Weights of a small mixture-of-experts language model, trained from scratch on English Wikipedia: a sigmoid router, 252M tokens.
Below are experts of layer 12 (counted from 0) of a mixture-of-experts language model. Rows are named router (the router's row for the expert), gate (a neuron's input weights, with its number), up (a neuron's input weights, with its number) and show model dimensions 0-191. Each number is 500 + 50 x the weight over its row's rms, rounded and kept within 0 to 999. Numbers have three digits each.
After each expert's rows: "gets" lists some tokens that make up at least twice as much of what it gets as of all text. This comes from a sample of Wikipedia text that the model never trained on. Tokens count by the router's weight.

# expert 20
router:483470436494423558464513543433526434610512521487615524464522504527572538392449448476495497479431482445516492560476516458460506448488521524532483516498542491537572517484525604475539529504453539545541428478486542542409510517551529344525411510486401507599483468553459564478534543581474572413477531501491576534448418500483429477510514559573517434457559509566531531420494548453497504574510452426565481438442439522482557483465550508393607418523542565443456442476496539509457503481518538550541518460566629481532593494528552438522435455444470511468486571501529533582476614491581503489
gate0:475485513546488503447524538469596596510576410594494560525446518503479577399539499457451552467507519534523488549445496519551493508542402490565425417559566454562552537409478553549521415525413514494551477424503484499469461471485437497529437526491562460585472449485445455499529457549497492498420526498459438427558483583444586553499548575583524452505509537506508513574526464432480499545536497432531580348521485498466519606481430454462478499451496517462571414526480590476399494502526502531522533449526510508443517385475558406482555527416477540482394524506516468523574521422583494423
up0:543558503529529554536550530608404441435522509553435515565513620488506440580435569626431521496523536511389554546512599501592483474510464485476522569523436514481511491485500436527451530503448465478509501419597517483554398524505601532505512536530553527462519610450485427444504445587394520575534485564545530594491441394550432466498481456488419536545452487541449540513494479513601520475514529558573604496516464585595486483512432479485473408477578536582536492480487550474531382484504466485534533547492495471537564513510481480454438440481535540535509476557428553490499499508552542508
gets: " G", " P", " K", " T", " M", " N"

# expert 15
router:620535411588447484515517505453461364484600468491486490455457500517561510463355515498571387480508600477442541483498490458453507474467506480481430472466563517564558484614385466556514500440465514517474494471578512418438487550537479500581470524462509559489466520580428525458468569533439565465464526544508528536384419568462518420495465546463480459534540484532525532449414520484524549533500415415595487448446415449518518444507492458486535482429550525574553441501512497514461482521459510540544509553512568472480597448552595411497476547494497440428540504490443524631528498484495529489
gate0:472423493600475511555544448439438436408569511516541443411445508507472478448480483512497501524442522567443531491437458490517527573500501486503647503489571524453521420460457497580609458593496438525456493412471459520456531485673444433514449503448529578531454510411486550450536514519390512563522518521448426467509520482591472455482451460422482560453485526472571537496522522504498584502534478461525588522483462521455447523459509492523470456457426575503501432445567493523431462503550455554492491473438390475520439457474507441382544580558558504526530476549529623511501452421454520449
up0:516470537505567495529519431539490579525491424519460543516503539446444472600553568477468467507520565556495566472554508532591500463539456430412437506498432447491478498504440465510539478535519512443470540531544486447499483550496571578420446528415560487530596421511540439530477553554528426484495401464497541435531539434478549481612449512528480508571464557449608570452521487472531488573458429583450493425528514527542411464638479502507421519588540530461481522482483486450628664536449509550483567577582517474555486488476479473567586461467524583440457494479449415527527486491477462521
gets: "ing", " of", " as", "s", " the", "|"

# expert 22
router:498546414523537524547550517430460422547534508505562442432463468569514523497445536555545500461463549471554569451476479490393631489475530478500502542505501500494628536510510530439457590473508484506426443483501483478469522500511538391505489466494455490537491489585488525518487478535416535489556465482477495538473477631495502460464470557468546494525559440528555505471474631464493521550605354455526500490329512446431510494475507521417552478523557510610462537576438418526552484453459556564446484452521547469523512488453550538471526453574442537484444581509380617517527543408511527454
gate0:473516474554450483587496539575486489516483465523484485394506512519575433467401542474456467475531558489498558494481499379491505479516448420510529492516460581597557546487503474517468492520472524500487490465513471531551543514512495475495410487476513434513452506617430572448494502459469538524528501522380462461515535511508537457531476561533515495553376401431443488483527560419495430523560335510555424525454572510432559571446481546504516432580563590541493432543494502535642441516466409503493458429516431488556540442495464502571504544635443567473419475501501593431558564506508480486
up0:543527506511422497458514514459514532587551498468450619596494522499570598551529446558519531517502524458495546430543567578481420450498516486472611517474450435500457462526459422493535490526501536401453469494563630483403491552543561526548512409516506477587544428501483552453503507561511475484537461489502549564468425563524456456510473402496529495478524512560562470424502480527449566515500644476490470482638490483509438434466521422523472522401531506433534432422563554437393477526542488515476537562523574490464439435454539448493505460463458514492504476510628463532369488473545465533
gets: " a", " B", " C", " A", "ag", " b"

# expert 5
router:460547476606476527487505575488473467507549507414617548469436507485506487488462464538553492477567555464513483586500565427462449436484521468418492584488505496479529509480431492475574544430459510451491588446527576429501483544506504423490493480445495541513435395574582519547570455530448484442512473521479511581478440493494529417435415555540434481472502542506584611449451530510500375594550444423593488382392438521464530514488530542440560470453543540590493510421491475527495446499454557565529543518533545452422502539495593479446502481472429559464478543458495543430470587399454507471
gate0:487591533511398518578488536451420554580478518532571528554381512483548458492421528592471497401425508563470525563489504542442509451521577518503504599502426602506540516503499426560445500478501531544480478454512530326463427467486562441507588520495459420556449408563531503525549432479486511579460520504500625544441533499507385469483494505574520384466488500495523465544492556521394545522516541515458453462447515476592488457483512434545526442593523484588451504482526467505510515514597522484436482494537499542483484489470489509485528434577478594531491519442402546532580523447514532455
up0:527567475490460518490526455429481501522479478527529506377376453435536433520444488551542531486527489536524534443422491428558557517475405588493432388561566493461459508372487583496586446526484527533513472518473467539449485489597481586552513416535549491408463605497469558585520456478484463405415522464483469455487478475517502511460516522414524508566530451476444459526500475383461551539525452379574500487471473516477557392446500480506507445451421504550524504506477463503503565519562483490439504440419487443488466534562562512467575523531630470398488495565570448461468482508495583440
gets: "\n", " 2", " 1", " 3", " 6", " 0"

# expert 8
router:491474462658415455494522619469468397507493502489582544430451496515452522459346450552531479444541590524543546570447448478462562463459543463471498507514563438523507488470442479411516542449476547495418548460629563476452483533555504380595464550470476470511516464539543545554581452511445543434541504388500501487429449516459555443403445467523498482482503414497527423445432566453475499504568521471628553469473485568548542480497511538453558509498444551543433465537502545566543477502552518567512537436578505470475509517531586532434434510551454508507506498488464490456455568463512453486
gate0:372479484521471533519538520572489397574571495485460574430494564518544468480481510477455522505464484575431506535575446428504551501478662437617553484560617496492462512495483524521505505440466519598360605485557542534499490567578479459484413453444512463503539455516559568496540511438561514570467488499503516432500486502499466414513498507398549471447450451429468513495535539595462516407455530488551462536567532523504502436460538456546504522507435536623532514468579466496567589446570540460606444559569481521504528517575477466532499478510510566497538393556515451490533463505522522481
up0:444448570487545360476475388507439437532555409564503553438503477586345516536439453491550483440514550528458444506560544501415589473480603449647534449519557594555576436516459492653461448431489415474411601498518521528502476528421500451539534475516468509468515548471542557518573539501552557502484449552443520497507565553504491524479542520466582509484525481613484439483483459495500557457512544516509448577484518565483552515450539465501532529493478505493515486462574508545519511473455502525509493592501525435444489511432610511477510541510513560534474496486420569463452535573499566554
gets: " the", "'s", "8", "9", "6", " his"

# expert 16
router:544552390536553552516541482462518467530518509473657572429459521521554441469489490589536533509560517521532620540406445437459533453482565471439420599466498477414509482511430514490511561485392506386497527488483495525500491490529553423552500480488400479494450456531400489491511567524475475522558527431485531538446452520442583480546496519548513495466533471531490437456475507490554422487483439403602357460383504520485541459460483521430564512518492515596518485517592505490407542471492563486559453443557579463504566463558582451434466471478468480424542534506453548577510531471496513570
gate0:475455545535492452510613502475548541435455481524599511529448448510522480471486466542475352575527551562515517491426501528440586513495536462538442561491554526432475503457552502506534591471473518478477539371466484467600610434540516497493517511432533491450520457480397534580499570474503565460580439468511468464506473533407569590452498487522375507529510432514473501554537405481522508552493529429438471430520502451412430402550548527445453494489464525486451467496526538519563582514596510560518468428580520468469505510388412520415482427526450427480563490483490530466516534508485372472
up0:412639423544481483480525473529506488533503483491459566384428530502532479523451568486511529457478441570453526489521563464557469552446445492386522562544519574582516501488527459460563374393495552447538477465488530479538477487488541598562529464610514430485531532418552478537452523582417506547485484479493478502537464433545420386478498544450570492600442443546474531440553519514495517475488514475463497599504470468455469551457418493511506507537558435565568575527523550519500499510428500488501544488500387397494555525628485548550548514556417499568480549554465480372505522479517532550
gets: " ", " m", "o", " M", " b", "a"

# expert 2
router:620470474567469507510605487485422463511502460448565466523418461509602526468435555561555487449566533484471559526467384506476487472440550489536516611562529518515495536493520498484508469461460544445510494492535457480470523550529561309516433525461473481533523508562486584501488509521512468412509452515495562545477464568412496461507444535480491488486459432513617511439344569516382547568512436462551491424422532606416555441464497629451531547517463548499505522421505484456491500477450495449493450528564511441532543474521508451479489434521548502419466562507490549471513605459457554517
gate0:512544510522616501473541431481509499438464463456419498449408441478524546503542564511547508482530552472532582438461407506557494438474515464476446439687512574570537484461501500542583479507471543569533501520447521462521494532544463442460472538464637472521543558516509477499437595517470618557441530441449539505465457499518555445431560413479537497528514416531477548506510582581442449574608431508563486530427526509478476628440524413511514444505482557521475540565529403544513454470498485482566439589555528504582544515553525571523468482558465556442513460517452467434479575543475504508
up0:469519494515392417541568411460573489471443454518479408534547565577581458537465498456541509583525532502472519468556514555458625412570434500506501379476511472421484551504439479458493508430506505403433485405518472537435475516451519539429503484497524453538471430467514462531520552506500450410627493453532535484514461482488444493490467542456437485519473481561414553507395541551477455483480629544470632512485501490460498491536466502542515470469461519472419489439459537505554486548526395558469487576468549562508460583586579497545436579509474408511475513471525437417418455513423527469
gets: "|", " on", " c", " N", " and", " C"

# expert 10
router:492595461525517475521486489501441478600568547500605503490556480546507566467460496491596491524461547451553579599463529528428500480490571521472549582508493501530566500485416550485492536492450475383529487464523480490532491492452522419482447409467402562559540397563443534525536451522417534445449532503532576562495417561453530467450507555503524432575482462462548405428408470492490510495549403390540507468358422509526512440421503539448556513483467556581483532475523566519504512485501512587400459474496567539547466506523552464474544554452506515412470614415482561472477435469504554473
gate0:588525442514584467620489475529500524516570432487563497527631483460482549564499513447541458385372518431490482520557585455560623529468553536511498458459432542476478381475540583562498448441581508514539538500527459555663487508550577552489553469429528365472471507494519504553462517511409487511521500509433494493427513397502497430505540503596536425537517546480467474561517498480505441484563426520448565453532490467459464490541468532481482514572430513448550552514465569508463476585441487496420522533517491500443451517515487503472553471484576618517485565443473509431506485491562537521
up0:465593463521540452504433504467405485506578497465546549463459424500447614501575512402539537461434539488551618505553616370484453500417486477558476408427482490501537566495484537488508448413547472475460535584489514518481525464487468548532526433424456487473358492529519476535432543490498482460481506619481517543557544458512491509415546579467459492567606525446527581492528508477462524454487444497466556566474453533533531474509495454530528487624496478487437476514540540547468436527473508529511485465505462528456466510595483564529500516521580453381447610506531500422471552361560519522
gets: " S", " B", " s", " L", " W", " T"

# expert 17
router:529519529596492561536503482579468410482506544417601503468408446510527471380522466474559501498584537475508549496476530496514506465530453384445442533468493577505580538486460511457533477475494516432433517514563599434483521505481505393506538555500509516558429558506451478538470549481520497451570446462472488491483391531465475505453462551485488455602524491562579507478461510486429473655478422385584459451358420531517487425520442542441643470511496498469465490456464476495490459479418453487476510439545587500421487491536482478459406531443502506442480473434510527436565572420489503477
gate0:551488523519533478576503534419487530462464525519540438500429501553549410574478573473420441557450469466468573487528544553489564442484544432375550477547541564504506493468486500480457563426497518511454524443574562506504483439592578354400491456405571541506441545523458602616450476483506445440541522492469484537420467466516443564496483433444469547587383476516520519488457551525462455518416442409462530501425427484569523460496566546463563471453447595510491582468534390414487470474464545486452507470448505514456475548527513450500515430513512541551490485485384481465556465506451476472
up0:526507519439533434566528450431538580511461577528463573474522461527476510554504493444460513423518433611547451488518468468480492455478537528445452577480435527500518467513467557493427498500471526582529477429508379522531582437443459484443553533563543505533504513523441488481464500405447555444544497528521515405365455524540339521530552480609534504544471450485463430510650482437484543463553543531466519517458558497526569522459493533488489539543527429550436414597456509425474457509573472444338513474521502448547491514615472525538404518535579501443511475481569494477477434517486513499
gets: " ", "-", " r", " 1", " 6", " 5"

# expert 21
router:463452386570448483539536533511497483513410545530548567507433475552583531473404456515556489438503507480435521561456567462511518447475468464528491464463499529495486535535508558429580511518423519421462460516520538483476587497524511402569443495464415495448558489518509488559486500534428575513545464463597527562439362439539545506466524555473461467549483501563587545397444485523445524530501411451613535564396448477482521513512559550525612495512539535499468448590505445486539471474466544562526481468496520427515493597532536459424467468493347457491552546484430629515442499411484493536
gate0:547559582544450508491544575499510514467473447580540487445465432538500577411523521537436487407415541611557485541469538524616442546533485423470541440653498534510546480605533466534549546578511475446480487473495520493541483418447417481458519622478484513367506478492483466599551462525519499511551487461425498507483472418500550522535511492461505467511497448536531529447547547525450509481405413579443420421456482543540426528513512480500468494520511450499572469581601481518530468559497555501575478490448504488515477523522424529431512530441447407401469376527504607522463447523525535501
up0:440506407484510466567515573389528514439500440512520493486545473478437528396551556500591434516545422571505561457541392502539418480438464550455467464550491493511550435445478513519462485525477436579503478516508543472470506532526457428512583567509463437482599440473519490470474511530423431475582605579495561473593532484531481504453598416597554464444560500563419492513506478547496573499509425476510448436470501466444422523492437460460513505455642520532510487354467523404472445486533530526542426426503529504588501526521431532445458491535533460435454476535513499450403565444480495465
gets: "-", "i", "u", " st", " St", " he"

# expert 28
router:551548425620468513538516460505474435512600422485534512480507505533505514456424591517514470459522595467401544531453544424474525429443538463506465494548565505530544540462394528504492549463434492470517487486490468511523491465529557541549470526418492539531471530545477497482443499514453570522427432465519535554461450550423491575574415608536486492524439423517580484435409489429482511500572459394661468441439465548447495366404462478419491466545566535504440429510512514443496521493482532486465534517583604503499482473474537437526412465386455532506516517484457517536542566429518572532
gate0:535432628458454424536467511505490507490526558520501564503477592536559455420576548491456402499550500567500525526561527570539481545486532517517399529517396535471430600558514508484514475448570567445481517499485423535524488458515432506492578546494509600580537588592552491463406459478459493545531520552541469522424516498536540464491492482549459431464514485449473491436471479520500594468511440432497473498515452553418522433427577484443498434519499519497492514630533555675563555492480529563481505531544523438567601529584470479379511457496462503449525472566607501549525515516461439509
up0:544597532488502540492537476484556500509489407377477420481527508441506494581463499541557610392540525499508526500562469498547500472469479471465556517498493420443487504412487485509534472463423472475536525533441595518348572425487558498489539465478523443515545475476538489392496469451543429455522557442456582533434396496555483568515444473424509602548491447532557563517476538456424550532506472448528520492505481528599375555499413472554465485423417549443506524444422557416538533463573463462495502520596518585445510441496527435596470533539471547531503423488592476495510513419492494485
gets: " of", " and", " to", " with", " in", " is"